python train.py --d_expert=128 --moe_layers=[0, 1, 2, 3, 4, 5, 6, 7, 8] --routed_scale=4.92 --attn_scale=0.102 --init_std_up=0.0377 --grad_clip=2.0 --final_lr_fraction=0.0 --batch_tokens=131072
Below are experts of layer 4 (counted from 0) of a mixture-of-experts language model. Rows are named router (the router's row for the expert), gate (a neuron's input weights, with its number), up (a neuron's input weights, with its number) and show model dimensions 48-95. Each number is 500 + 40 x the weight over its row's rms, rounded and kept within 0 to 999. Numbers have three digits each.
Before each expert's rows: a language model's description of what the expert responds to. This comes from a sample of Wikipedia text that the model never trained on.

# expert 2
It responds to: Auxiliary and linking verbs and subject pronouns in biographical prose, such as was, had, has, he, plus -ly adverb endings after He.
router:531444474527553468537543488421531474486490576439545461551469490490465486560451465535462555479542485506502507561460538535514485458516482524453501
gate3:530484555535558447507542537515508495547439506483482435452524451442474512535451451553500506525487521478546600493567527472439510496398473482451523
up3:518569523437494533433414509504452455519481432481453507515527538470511473493499518434505546512510465531494472553475432544436510443502543516513550
gate4:512524600514444564529486409562462513503514539485561454440517446496509526525480498425497509426484482499530570459485475533440466544488509526438520
up4:527501413508528449531457488447481522474460483541498567521545492483550487510505485574536487526570431512529470580521526435465504575477496557500466
gate5:512510522510548536537475480484528485542534509489487480536547597431532499486484418448576520485503479507515540474539487495500511495497422547466507
up5:510468495478519510446514492498457492476510439500372480465486411501485536472562508527467475554484533499443521468473494523551544495570505481468459
gate6:456492529479500508535431457489536498535551435476526547448495464499533516517565492485473554502547443496521571484505495449481620467525454451441500
up6:485499541508507487409517556537512462534567465404467510486485546554505583476511449509584470499517435488559477493499486529540518489541440431525446
gate7:528481476467426465445476518558526524445520497512537534515494480534510516530471540471481499524527521433487470545462505463551467467557569501534552
up7:456472572514530550477465513489482472552486513472400477546490516528510439489527445468525472454529484490448513401502481510495531522505554493495416
gate8:436525484440465530494525478510540494527554455494499553527462449441477538567453504523446575467495455481445505510425491498562490495484507499502472
up8:495536518515540537549566549398491534495516527515499508466479540452499537455557515501587553458488448503480516543461571505508440510534478466508453
gate9:518526467506498486515589435492535476532478552487574536490538470444466563508512507465460500576532480559463463455476444523537485517505528477459500
up9:514499572495472514479527571507477531497566536529471379529590520556526526514482497527501470497475519494534497520467438496481536554593524499566537
gate10:533550499562483463526439486489541557428561437530513498548468517552513476570454504475524509499492462470505530465504486509516468488561515464490452
up10:489490467499525546564538499486551436476493503517583493535542488540475491527521513542464498531535481520439537488512490437523518453528482515411527
gate11:506483560502417413423542471542478564454487531504434489463560461473445497536486501466492582470525551491551476495546455454507522511539529499507601
up11:498573477408496498483425522516506507521531465513520423475470473512568498552548521466508474403401520523477411468436497450498560493503502532468530
gate12:449461543553482454433499543466530507530458503458523458543491476510506504462514481507432472459492406527460491490556532529554554514528549521509467
up12:499503504508490533540473472490475507472450466532496466464510527486448530460487521486547512426520569500454521519456519492444546520555547484430503
gate13:527531456585552522477567576498540470441438475499595492466457502565476555465469546512541467524535469495545479563482526531499505543527573523536439
up13:486447530473499443522558543499538477476487486466513522483530482505452528419487593462492568543513532494523543490508504478531525485501488517497553
gate14:536509538471469548580500537440502462436517514504454406607480526499463513493481409571415492524562510388464540524536501516487483449453485459535458
up14:555490561543498559487519525484508460401519475475484451483530521454423571536461496533511472504537557446512509477611528535463469397481532466563508
gate15:553438491516560498520553503504485520507534535552439467478515505473480495458503501427468524561511525414476567552482531530492451489454489562492524
up15:471465537438504519470447497517500474495494519513500453541524486577506516529518418541464517459494475567557509385487550536571501420527490494534481
gate16:453544458519495485525450441474420563511495522517602575441488470506490474486544436525510447488550389451500543524415446530451513479519529490547504
up16:516481435459506510508460502539436499503421526461608519548508528516559465517495525540440517490577476495529464466576538485446492522509536475553397
gate17:529438418475487535499542493512500510513468483521516559500432517525451521435471506490498536504524434515434488490536487502489494599508493575451477
up17:542558497466540495461481533492446556513512463490504421445410462503601441597534515508514560514568545559530525444536507496395523494536556523459465
gate18:484556534487537536417550515483531501498516441499552499534500464535572504499475523451494487545546514495511533524499473506537480456446449500510507
up18:539515535468532469482573563572469492501498507498558501453518538566494494441514563471487527523434510432583521505480515517481466488465555567568563
gate19:552542463556437508434534497517468523507516434441534489467498451541479535537509518532571506529475524520508498539507579525515571515519492526531469
up19:520527422451506543508489497483508568511561475451539527516483475488514446486470483523490505472468579514560483503561546492470438476510554540476555
gate20:541477451473499478547474484584501477539463479507511519490507469442471540483546492497475546506529443494539462514555485509499565502498472490478537
up20:416495484467498500440509573452473478496560454515550459503501543479562538473485509534394484521535582505473493516488423470468491469423484480595533
gate21:505509557411556555472510551511516474528513518449459506536507547547462516501580462536517504432530525472557444505477529451456497464505455495539548
up21:455547486480482527548480556500509545543535586484520521469478504478408517485541589446470482498498489529481454539494505491445481447515468449499512
gate22:493556571512509499532490459493536526498549485506531526526490536442497483476541512452509433499542486511517556461543488511489553489477479449500468
up22:491532532527527420593525419518507510465544463496526512533524575473509455475495503469460503545514506509585560472543467482493533522484543486472503
gate23:455501506544443541499493531495472482505551426467505545478532514542439568497497493437498485505492552541530588497520511452486535514493519529515457
up23:426478473507483463543550499518518422582447475506490448543425452479523495457517522516501518541477559469560491483515583513572488462455522487505476
gate24:462408484491484528536528479555502500438544487553525556543436571465508561528457510505468571573587446445488469541520465505477466457492515541507493
up24:542469471517454514586537525517551448547483464485532467501450461501414543535486505551460506516577468571497482494537542465552554548513459538515426
gate25:449476418655451516426534453500524466426519523467626507454527447501556501480544547398494439516512411566527475507478549494499550434486468513526432
up25:505481489476495492525438492485457548566477553518474480483517498468534449511534508536453527499552559543513484512543506471491537493415500489445550
gate26:464505546509455491498546452465471536527497555483577482501514563450528515486492535517507507465513468513466428549536513492475610489469523425509467
up26:480507546528415494514504483495476579542515601526533511519521504503539508534440591517530492433507508507488400561532519468544568505572534502461529
gate27:549543553571478500473579540501477455556494496514572504490533463528457466513464471545493462506484553472548488498528445483458580544451493547433480
up27:518473476488540464526433477546569414473533447518466561487510532494528479503495493504542505452511550512499511478526513504461486540504486446528507
gate28:460492516560506552462490519477483522501431482507517487516457462529556465562398475481469446426572465572456544526542453448541506439546491540483488
up28:450500481503479567473482514510514501559544432476517475448529493465480503554481484486453455463525472545453535479572490551388516463497487465509522
gate29:466470551482488501463527603514544538456613496566556575467484474503542547536518511519477537451578625484522534486508534483524534428507505546568432
up29:533568498481545576510590470510488526495503488509516508455539488524536459543530518499526464464580513533516541543515503512494578448488496503505464
gate30:437525572521442532557469499480654525498541500478583475527445546547539574515405485500491530503473522486490531479502459443519463488480521600504528
up30:539444466459540452473582465477478451545464499494472505486489497518572456525533385518579513538479484434487518489513497486463477507534484532519471
gate31:555610544601558521521490515550470413483534512533458481450500553556482465500491422394464517466535465410514473556482514522474515511522528554507459
up31:518536482505540502461506509455494511588451558560535508496554418513450440525596495491472518517562513476438527503483483420529554496497478512538520
gate32:491452594490503530552529510475505478496489632521471500466518542479535446443552432432492434479488487489552545496512517526401520444489570502544412
up32:474544459494494394503499471504504524520487509501488435502375497442498508574496500449514526378427496503443563479483509440502488502465513486535439
gate33:457445452494514499507589509485514562524507529476503446456425531456443536482547471539532494429477452411458537456562567515554512512496525412516508
up33:481511557489509508526469478488526481481464472532558437469568419537554437467502525451511512475466563567470492435479511492475473505485457566534432
gate34:483436579495526509434552522535532495473497498509474472500445481504469458489485563493512580530442470462543507450405566515544478482503521590487447
up34:542447475525553473518440494475449514447527572484437446496558505510506549471553547424531493482491457458511455493543496538478501525474487482450481
gate35:467482513472556470543567480450484478510510478507480521444527538468462543556533559504473500473525518500521521428482517539380460425492470490486548
up35:452446554438449501538578484587510487499534551471514544492569518509483559526491507510533505482453436505442504524521495578518476456443462568550510
gate36:486506459507432453506585512488569433512482546460556572537501491520500458464446489510515521530560482471513478510438482507415441438498516502506509
up36:501459541496488475487530531464469532492578505497537532454518513530573522471532499480543448504497521401510477471517531494533412557560501579451486
gate37:499483505519494465471522499441465436505531513506499508501432500555532535508452463501499593500503497448515491513484501473555447561458517523512455
up37:496553416519479487509472464567512493421447508511506484419501487516481540457442545482477460526548478533481506479497524483543454554547448478489532
gate38:493516504494532484534476473554534436544546493467474483487547551513517482506451479473513579480536498507460499488408501551485515566529556519569503
up38:559474565548520500453495536483493526516525543479462550504532437563456486451477488499489562488466530439512511507556562512542548508598465494509538
gate39:490541496531515507466448514513508514436467501556549488527497502483513573482466505501517423422558482530518531535501470470576505543482478577477498
up39:575487510451445539503494533536483435579531469464510455478563477485593478484473472556465557491466449493544493478523525479482434476506559479457447
gate40:526502439539522471495545467512532499463524567509519520492532492494512489507455459490446446549539427499491459497459493516532486399523512471467541
up40:499471456589467422469509491476579511478523483510433422503509560495490482455525489460507503512523448537504499452518483542483533495475480473433455
gate41:493537479526443484542495493496500538517506532463564497463571504396512493477502487594509553583475460495408467565457490481431475507530540545446484
up41:566521496483559486498566543473418470482549561497475458519551546495547466512480496504548526525457475462460475516564471465484566496533601459429545
gate42:487487477524466444527476480487484461471433471497533505521529492533527498522445518497549493506469604538520567506425504491523534565503488502471446
up42:510429545546405512533479508551507507487550414425461495520538469557509528502551526449457535494464508532512512453530513506623460546474537554533512
gate43:542510528504463522541509479494434478593516565443451464530464455471582527546483544495480505582534435445564489526488472542496549502480472554550484
up43:502606467517419539568558552492462537544521488453536509468516522478563425452530522484445488569539423530556436501549437566463529465491495554524431
gate44:458471410455522549471517531462475453558523443558525500546531545511508542511495536481537521504538461492542516447508435455480419526474474502516402
up44:601511478567429475453471555461500525513436510482537619487434508580538550529457522506479464467479460522585468496500558531476509510560509612478509
gate45:527494563519517508541494481434502514552485489528555522416522469438500579523451415486503561477512459493534438562508503403488466440491598469453421
up45:472496564485494456510538533535522486449498555460457467482491499495523435512496519464497514473491504519466615506477466568504540531548446455501557

# expert 32
It responds to: First pieces of longer words split into subwords, like un-, pro-, con-, per-, re-, and an opening quote before a title.
router:481437529532457531559433530565594488499532468480485512527410475496474559471522537482526529457491443417574461465491464467575530512490472471485482
gate3:464463441440497539502461538504562509511471519514518529449476449547425502427457496530559500501607574552475532550514524426461599471492470482462511
up3:497524476539522473478597524518522559494563478542515527457541484430522508434497537543488468533491492412474502515546435564514483491570495508515438
gate4:449515466436483520432464503512535552484470516510516494491501478533509542550486532480519463455505467438424499504544460495466527480534520487541469
up4:481515478522495445522569511568447476550461506531472489464510457453417571410444444461488547520532489510509483497481586451520407552468462531531490
gate5:483469506553396531536518530488473512473513475551522514452398454464507489512455548539505554457486470532504455523490445498481508458524499470519510
up5:393500517489407447528506472538486509475468542520500495416449513473504504478497482511525607453472444492514450517496521449489550454559487537519503
gate6:442502500534447524560511522464541430496530480424481508492557560535487547458452531424517584477440488464545520514501533451435535431556459464491455
up6:460541444454521494516514520483538481495521469494553529409537546449498517482538487532530535593518436570440549568499515540493483480570540451448483
gate7:487482510508424498533514508505576501454484445521477529557465524489555518417477460500521552517472576561561497494476485478615430428535483477600463
up7:505551488475498541519541550515485485420456454478474473544462519450518477406484488456449532455546530582595482456518506587569444462529492517605453
gate8:581500510478544501437500494513481506473418552524513502481461531470500471504511575472482493491498501463518483423585433519438437551504524555448466
up8:482470492528479503487559430511456515571531496533564553551382560536445466515556461493490498402481529418492529596450517428481413512520510493503518
gate9:539485582465520521477520478534485519448542541607455581526479489468463509521386422529453503488564436479499517506529469603517503494452447533493535
up9:455480439510461463414508481523561457454503520482538540532447595512495495495459487503495456515547475534540534561535473483561492567461495524558496
gate10:546530503554458451466486468553561464452496554532506521474482499522459479442505523496551590553455506451439493499501469545526546505461609493523437
up10:513458534469503420476492546500497504521486487486431506545521448504496539459514494520549432406471520416507482447488494499513519539487505413493449
gate11:455455498503505517614482497549530498464556521496505491479433509569531515456515464466473455609555507431516573503525557472559525472589507501468453
up11:447498474557505532531503509532544514429570552558503502496519535542501552492525542535428500521460427518505550500555466473525465478567503532476518
gate12:534488569508414502478541525518465507482568458525520433470524520484482513535488580524521533511539505528506485452540444482528536432514546488575464
up12:467442529537470526477517501541571500468564485509490579448518437495522590482503563499522580496426487529478519480504514495507546467443553468555507
gate13:419451546506540503475505488522535545484533337488502519475448476494503532484431537565430494517501507423513510513517483468518481485514503459494506
up13:486451480487471502445475523459451441532506474527563527420516590480464582483489498535510474496492486468522534446569524492456522474556510473539491
gate14:437548427527490533559485471563505513459540542468503580486526557560472563491476449496498488497487534506557490444446462426509492503509570535492443
up14:567518473533524461473466429419455496489498569533576470567442472494501488510510514528491440466511536541507540477581490448514493538527500495614474
gate15:510518489507481402459464568520562480476511500471490455460408450518540562472477511445532555451523506446563482470520496498593459486502464430563502
up15:531544574456498449477500500500609518440458517482480544515552528524444503445551483503529538501508554572515509536490447506523506455510493502546558
gate16:504579487488516460486526547487465410518426541494434481521387503530533561486471501508583545528473516472513501482542539499519540438538472467503487
up16:502478538553510505514518498454543472530507551439480414484557487454503519506514445507427519461470538478498545485461434438451453506483523480508475
gate17:479414583500455546474434512503495431550486456486525500409472518503517521502457489535517450549421482512524490464475500503457487500503481462535502
up17:517403442634570469467510506461530530490475490478459563511505449454585522477538461558523572591484490435533464500469585570553494509493477557509426
gate18:419404504558524501523471516559545481582537437512577532526421454530466514457525479517530507481481445497561437462501460518526490535503581487463453
up18:409587473442486511427449550475511511554544451507583480543466545478485461446531456472454477499493526480525511450476431459480481483488514476515613
gate19:470409535530490554504513530501526529517483542538474519509484457530587478425583506574461428428470501467491464478465385501596505509491574485498479
up19:462598545527466525550486512488545430577499473489513516508428446507488553490490521523475489503527520530438514494524452522486503438487484463492610
gate20:537529465521492510543475567572517469454562528429512471539467484487534556470461496469471415482561496505495556484553472506521516520513531472523500
up20:503522534467529534528620413486513482502444461566545494459565549494459529498571438502569571520448531477454501482500575482445487494447473516446530
gate21:496480486493489559483456522535581574511581528543524527454547483450485510497473479554522527475520469447507499502497478484502525509514480492516489
up21:452456445497479398566523469427481452500452517393547511518478510532469538543508497481492429557528518490494495508576483448499506549499522514494483
gate22:463424527476506516514491469479478418457499441440500505488432480458481481500450521497459469548480508465532552483525412487496507575535451463586469
up22:531504497480492523522467543515497462482524427464468446546536522435478500494438487522477473491471446512519511515550417483473492525400464500466502
gate23:523425398465480445478526511506469513504539450506465574513432467470440482562460559435479533554525475551583549484471550451524452519519460429490491
up23:542532489513477567499503399545515497469550455574461480401423482403512405502474464455528466481511521502458450522468475530517473431553543419549502
gate24:428499586503557522475515500432476529504501472511591564533424428548484540522474500574500467545488565435526515508507484473545496478535497494491525
up24:508506475475517414531531509559560418541396573462502508567516515549481459552546476568490543449475502475497521524461587508478511465432489400535462
gate25:466478486556433492495475461584472459520550517459502482513498460516469508486454445478484601451495470507464477505465536535559564481436421500510464
up25:543480476536410524453425436527528475465559434517500509489530474536478458558518523526569601526530501508476565522499525588543588488505459462503462
gate26:467447459562502549510524507448494487424515595553445466511501519530436575500573517520539515487534449445483538564544498449514523488596588449524497
up26:526495503560509506460470488425467517438453442448471495500523440514507516524427464525504521546543491496540530439499555426521483404509514491574494
gate27:459517481544545534490461527505491517470507459515475541459495520519489567548417500573487516532495481560507538465523444523546498461591505541517434
up27:547555530539467508500530511498445494438528542442519459474487578480410456538532569443533438502519491556524517596526435479460496519506458436478494
gate28:529474500544512559514440478538585443517484449563554474541591539519484545508479473462477486426440447514545487448529520510494500571506525529513486
up28:581502519473549509491593427524525518529461554497518476479497558510474537471568485492495481495554517561432485500442495589522466496458500440483511
gate29:474472505540521525554482555474495448510515526516512585496416482567456466495467488490565487532496514439456507484583506495534533577524441508414514
up29:439524524507524511552493521521483516463500514486550518533540462490479417538467471526407470513547497472523479529493438481588477532459468466484556
gate30:483544481544457480513593527521524527486501447448508507590427508557448518503557469550486482470500483446570474469475480484463515552501533530500478
up30:486517542479530553508528550506463511532490390474536493462487515548525486542533413581533489583550497488522535486478478451510481536469514544496468
gate31:463453472498558517472477566523508518489533491582538497499414447417617508406495510506508493526490494524555471484428493501505474467489518462515501
up31:499505512544443523493532460573481465534542524428504498489518574599556492485557531569508527455479555555516499561485449502477485509543570529509559
gate32:499482450523550408523508603451469499455540470483552554458502465589483541525527539511547523470508496537512515477474527478487476535536507486517481
up32:467465426468552497523536527490480418505533492517435500484447498490547421561511519526513557565509437493530543508588523439478467502512495529459498
gate33:496513540480528497517492527462527498527498469462544512481503519431448473486523516416513524396514447508451474498570483495526554526502469505593524
up33:474492435518482477502521513458495512479502517536430500559493477501513529526546533562471494540435561438508531489505451454531533462504480472560499
gate34:573490547482457452486519525470502473488425506508476525466449506464496464430549508550498566534546529508558507521457483484450452514521447502500475
up34:571531533490470437463495479418443501514451527545519485499527446481504482486492554547509538527450465473499553467508455472473504541526496541490573
gate35:474460507495427457539519543490541510426468539494483556537477495525510490512397500624521494491417438535485481495442536566497460387512501501522472
up35:538480593449523525555535444502526497456494545416543616464505459547464510543412488511517500557575437476513531486489525441477553459494420521437532
gate36:528513526538515499554424510430504495533541493539573528567482440492468476485453538532489462521480497431511491519534467474548431513536542601600432
up36:493489471478473480537493438466460491517552511489513515533521515533568482477509548553521464536505439429436505501462522458591448485519495519570471
gate37:494466553502498510557441625506475516582390482552525474498512572429405514513494519564524523449535486488517490409568523530509542490515511491524532
up37:517542497447468431445376522512450520478414513497478540515510561462478544512533517462477525508448503441505534381459525449463485505533544482488535
gate38:487470533521514499530487535601507520562537458503522452483500484507517574486535498531573482488505430523547497484471565463572450432466491478512348
up38:495534483502478496490540463478513536406501511509469467492543518567557496568477549459440497517445472446470513456566504517480527552499504510546493
gate39:411459588526499522557529545485633521498545544563548448517433426439540483532472488490517474559544561517582565539495487440532486476514510506518509
up39:478559422546488509481499463571507445524478484482519425543540518485520485480512495473499577500571563549488489510455548447503543521552469512536451
gate40:461520534464498479470485563484516501474511518526573464527492528462472486452493528490540521472540462475497538500447531501499477533500565586535504
up40:519555493480545489457462510507470491434521537414581530481484516480513550486443557471554571515502532517546504542507552529515517489472535504535433
gate41:513475543432462507418498510493525453510552449483423499508523505483530537429502500426547551563584489506496503522481558477497522486558454463522433
up41:523494547475492481543472511505439579525514507497569502524537521526443532545444499537538455392526561475572501544565486503507448524424540529433530
gate42:419515427497557403456526441492537499475491477495554493496470479526533513434525471438498546508506505524517470479513501513464511466454568557504518
up42:425526513475580501532494510459507477521448474519461495488407467420552561475578539475535530517526534492481470469510509480467498460482471550485513
gate43:429445561492605518525528508449514584485466478526521488529462555543550434448541485536604525562591459538533537478528559449518498433494531512517418
up43:488558424501548501500449544460494481501470425506509511449489486554530517552485556442523457550573535603428480524510488446484485474463494477548517
gate44:515504503498491479458519514457516487555574499520494527521467491526491424482564464540536556579542471540502438496469429495483481523435554483517539
up44:466447620466548514511512488559438484573411540476510490501479526480466545433511506562489511536524463483448524479522529474530529491509495466524484
gate45:445500520477421523494520524538537479493441551534529637567519452465524465472527484476516484514517461496546510443442490467498513519564573449580477
up45:453509492421428516508530621499516505451480548548546565551490412454527450452499511521528496479493502528529549436421491542513533470573562435557520

# expert 22
It responds to: Conjunctions and relative words opening a clause, especially that after verbs of saying or believing, such as that, which, who, when, but.
router:524528453588462527517498555475534464442493448505525516476413455443446481489424504547483440500577526488446506503483534537550553444544511495486523
gate3:426473507544554514439504538421492484526451490538496512509443596521542455449549472414438496506508483497492542465556478539484518486507488522500472
up3:461511492537466511534523482502541437495420512542424467606490541446468469460460428475504508527535484481544500452596464445483485484533544536484393
gate4:477501398520474588553551497454606442512560485514428481455461450496504538501527491539516524452557529491548432490454529483430529437557561544460517
up4:502579510525509494545468447467582433440552463543553499482453534466498444523517500537554467516504459477547451503448491445408561469498445489423445
gate5:490559433529487530489511473545586448466499481439549548527517457546462560454545496496480474498505424500517506467567534478555578467465490466537474
up5:472528481526458472490582455508532511529437533461566468570568489536524589497470467504467440544499547471573512495412495475546499500614471484529509
gate6:420510487478545460464515466548534397488501506555545432510480523482464497495447554505538550560524416535532518535507444496497550488522494518538480
up6:475525521451490460502485458452594533518538477429530514491532487424445497501546611515493524491472493540519510490529494579498545508526498535443548
gate7:568486492556499530546547534468441502528494524466418577516518466512544491478509460510489527555568508575457423468474492565456583524481510411541399
up7:501517515503487565585514580435497530507478550501431474589529467392516503538440502484469532504573574583444492520521467540450553509516476454519483
gate8:474477449469584471522507540524558506466509438454504506488494561473545424519610489534525550481473498478476433485530451532507510515469563444537473
up8:595506441504387554529511502448468535529537517507541435503522544523543503511453498446458483611501473548443548478530456574489527512491456421432407
gate9:466493510558447454519533504436520462533505497571520480553497485573519522519502543574470551606510497489493478496497430504496458422486439417464471
up9:506480492551529436531553473471557480507472498547559504548472503536526470571508543535428569491547460603462488530498506443543452406464421422410517
gate10:534452538505461485479525493482507480487491495463495516525477455432569507459490414483469508565473502469478542497468507530470509428476459504508405
up10:425491540480541479574526466507488525456519490540488572472498552483455478518570574420503505440493541519482458489513535424508521512512474499476534
gate11:485473500457483472514554445511503533467569449478510443494494523474448479486503473587573537528469506464464511493568469501459514496474551520456520
up11:427521544460431471535509479457488518559528485500534472455509453452487527462459491569542530500463487422477537555527508543505538470503499532528484
gate12:473498506407513560497475512466489421493551541470518521498484492520524535479510494502508488489607574536493568514470542493558531366503476439517476
up12:497509515559506514484429482464505502490501453509544549543533515551509470554455530478484476493513505540510447494569519524463521545476493532495525
gate13:498507494521485541492458536509441522525483521506507464576548504435370476441492495531510512543527495551458500529467542397586532448513449511535460
up13:533532518563480559501454487566511511458552489499552487472500426501479482487414511501521472487547440536543428606428556525480522504523533484521477
gate14:484483494555475532570488457441578465494521528519521483469442528547500509422583504484551451539582499502494529442452464522409507489551505440548455
up14:471529556518491588510438533452556538489547580491553574558459513550478475485586453448585561511502553497509539493397583514442524519483465536533459
gate15:478472524532504497561519523471549495497520497547494488489493541501562452499487432516484434470570485518479584418506544518494497543491497477483487
up15:509547544540533455507447527438493593459443536466518520503484519497516480512465485503468525617524502473524489518483500514514510519471452475507491
gate16:454508538527469486550613449497561547448582439454513508451517516489435555464567478447594473508504408468555462487524462528508494497519472487500445
up16:484484470484443452551563502507491567407515530414477554546512528505537472459513452448588566509526473539472518583586513570518540524569441458438448
gate17:555518516560480592515507511481539528529520515481488508500446432473468497461447451551504433512558488495488503507505507461496453496583514460501494
up17:489512442535526506508549469505531501464495480439474429501533470467510521425461487524467569460507446535490489521509484520499464526404453482459451
gate18:478527563486483519483492526535538509462464510472468537446514464455458501494453460445464547439555452496515528464471510465545524516524461504541545
up18:463530593488512533500490532489500444529512554476537523526458491497457500477493471461478508500569495505439526552566446482484445367472479459448501
gate19:457522559406530461511527513531504498506542493412533492520501504517464568484482413531566542478494487468451528547514483510510505483580544475500394
up19:485464472440449510446458505513554437514462459484500518394458531475471547502499485520461496469534529499583505479505518443503431493514482532489533
gate20:553519546482506487475571469526433592438596515554493525496428472533502475435461445600570482485535585495471555527430476571523550532512513476597488
up20:524500462529526530468571499498529467506478534573451523509595595544529486449492533504512492495508391512507520528511489525515503539497443508466477
gate21:535559513525492500528481543509562461507434530424508513535449459567477505585484454504507477495526496491478514496512431518529485514431474420486470
up21:426547509508482526501552534557520562490487452433517508474545513489542515551524497476501536472512552513481445552547529491521522536539429431547491
gate22:512473455415487509534538573445452492447445533460494465529474473413578474448519520457460478525515472511518458487522483480432421456489524473444499
up22:470488539452471455520487466443476506489543493490451489572468410434520456509498531516485520466468475460444523531534555523558515471522529498518503
gate23:485464512505536558526523554479415488487531390429441523474416557490523473510512490454483452463475500440532460468537512428481530508536529496555451
up23:468477476556542462490433472455399492546547499439521496511587413516482579481479435540555496452494595503516552515509524473482526498508439477477516
gate24:501492479536488469467501451552546501448494512542558502508449492509454468527511443503486468547542491508467475511473462496487527471532565509508464
up24:503435492493508516572549491422486506516509510619456512535485484420403425519492541486504489537461561456499475455489466480462577481522444452513507
gate25:493516518578484484538449479468543515488508535495540555466554489527553515429543466477538466529530510495485526495461481418509520480420508549473466
up25:538432550532537484531522545518521487468452559575590404460436527517524497564521474529514561502503485478454512507463535483408488508477492493529528
gate26:444531505471419521519523577469455592533454457483469545482474548501545545530505507537431415510507486448479488533569502479504556510532477520487534
up26:393570517475456504542527524469488575488471485503496459514480526506484565524531493544454406517492544471481517518518534520496553516532553501538516
gate27:522491530547514491477485497450464519599389464478524457437455491441547507513458450463436525453515551488548528541543548458473546459487524491613504
up27:495505521511561532484433540494551419522479528569448439518439469516463546547468491444446510561533529567456527470519508519432511476489463541434457
gate28:571547572443536548510554488568480478460547441500546499544501512489461499469506492539488533495568543490485504547470528541479566436454526534533533
up28:477543516515426536548431495460523505451419540535445437502541508443475455568489477465541515522553460413514439512492473438566489443502451463506447
gate29:524500475530485491449497464444418504507457562571509482458564517553537456445551587555473527460533556459471537482515562513494466524528513560487537
up29:562511475500552550490594501491453526528536509503472470498490480495503543505473477515468486501482492605486517492492471518495532439485566461470401
gate30:543550495533473496508516520470499512501536479540537555410538474550507541479480458537548495447460519500530460538463525466497492507494559531549453
up30:530543514419462508506428416545460536529556532520510529547534567456490555462491491533448538505555511463498512463532600591444443571570464438510555
gate31:469619476459534532472517576466548478506520500505503579429530479475503510491515462474471513530556572451499508493548462480552456512494463427515581
up31:510496519485471537498408497471482523502582455490546543504492487492508444497497520477560579555469458440549485556486419561508497485440496551470481
gate32:467495437472442533601569451523527451502495445453530501499483454537470492477431454521494473505577460550524513573463502456515523483493483471548500
up32:445492590543509498549459575532441562570480487506531438489508492524528460516516543537585474535509450467498528500478530454544552467474418427423509
gate33:439526431458590561566480519513533516503472486525512564475430539548473485485509523504538512474508498428477506462493526520431459524470470501504518
up33:558520592562447482411544495480533499473458444458452455514555517439440541488495508484465507531480543553472435471490451529545489514584453582471464
gate34:531436489494484431476459493452504522500531468500521495465476453523449548584547585484470505469520433452524509571572547532403560443526489514500451
up34:554481546491495493444434492496522524466530453512460504480506493527481447545473463441549487405451520453532526554402530528521462524557513512546550
gate35:502563533523519523521524541480435524448451481494563482501499553509478574511464552512506515484562530493540521579574514420531543489508517479514451
up35:491457501486527493458492498526539466505523470490490502516518501470515470489536469487509534527493535549565455437515462576419498526490473544464504
gate36:466509544529472544499538521508496442514509545558604479488563511480504534471459424504555456475546491537491541428522406556449527534517520478467469
up36:485479460435463552499461490522553469472498516483571565499501458529484443478545519489483513493528510511516480558486485464546466460474546533450501
gate37:517567552546513466464447543519539522428505504581566520531422439478452546532511460442517471533466512515506461515549497502581521529482506500484488
up37:531494471519499483454429494549430506428437552528528525517481502556545512442450460478559492527500502496477572492472434495575541512489535561474531
gate38:501515524530521521542491442487458435493434546528613442529481506481445539507513458465448472454504479471491457576448577453607485486465506567524504
up38:532521477428412475475561536473503491494503492430460511520541516535534410500488509538543488558517467478480519425499493503492439527476539498485447
gate39:515509529487506551507521491410490474563530523480527475505594504552483530540480463544575481488560535492456509492459523437457543576474480467471479
up39:511467532426456525489502444531417562459521526498508448530483436481481454566515528515485511475462480500451506429555492542595550488545514489458550
gate40:459489490515473513500572452555549519524535442587471454425553505475498586567543441501458521467494497507469559511473494521547516576543514487519478
up40:451471501477520505458500519560499519548469565556471490443382486529537440497454462502556438617552414405460497492502457485469508442492442416540425
gate41:493593546475453496522466526484498468484496480505498521551496464465528552444467448486531504490554455468477432454461495421525575502487506456482506
up41:500432492489491514493487503531469540495558491572525508476468537445443491454492500511452511459467514458499479510513467563463519551482444474494481
gate42:444475453482488444512591546468478543467458466540582458528520417457520511448543481499500436457517500528501525504553488482518429541507516475565526
up42:499489579510457473444477481498477455511513544430477535534585527531443435499538490464539606500411430496501510459445481536523505595504521528412547
gate43:472504508522456501514523457591492484567483433470414532474453473539389425464530493537488470426475482590553439582535437468578492532525544513489551
up43:534506488539544541521440429412458477517470535522513588511498577453524506478531472545539521505534479496577438472427516438530555495481554460554552
gate44:505463509525473445521470468535467468455491524466483485529488541473522462494489572429479531527496557530496491487493482424496520482511463507457511
up44:525494544423475551558464567481475561555489560488467469487608494515519459504486521502485495521513408467483532414554519567465511512486528514512495
gate45:443489533520524437544500466528588475543484488490496471496467527442508507458580601502460574419514435523469533512452478506529527490508480498491519
up45:494529518463511521484496501513467475449415557492484560524447483565414479529399446528478476487494489513537474457551552474541493547537495540545500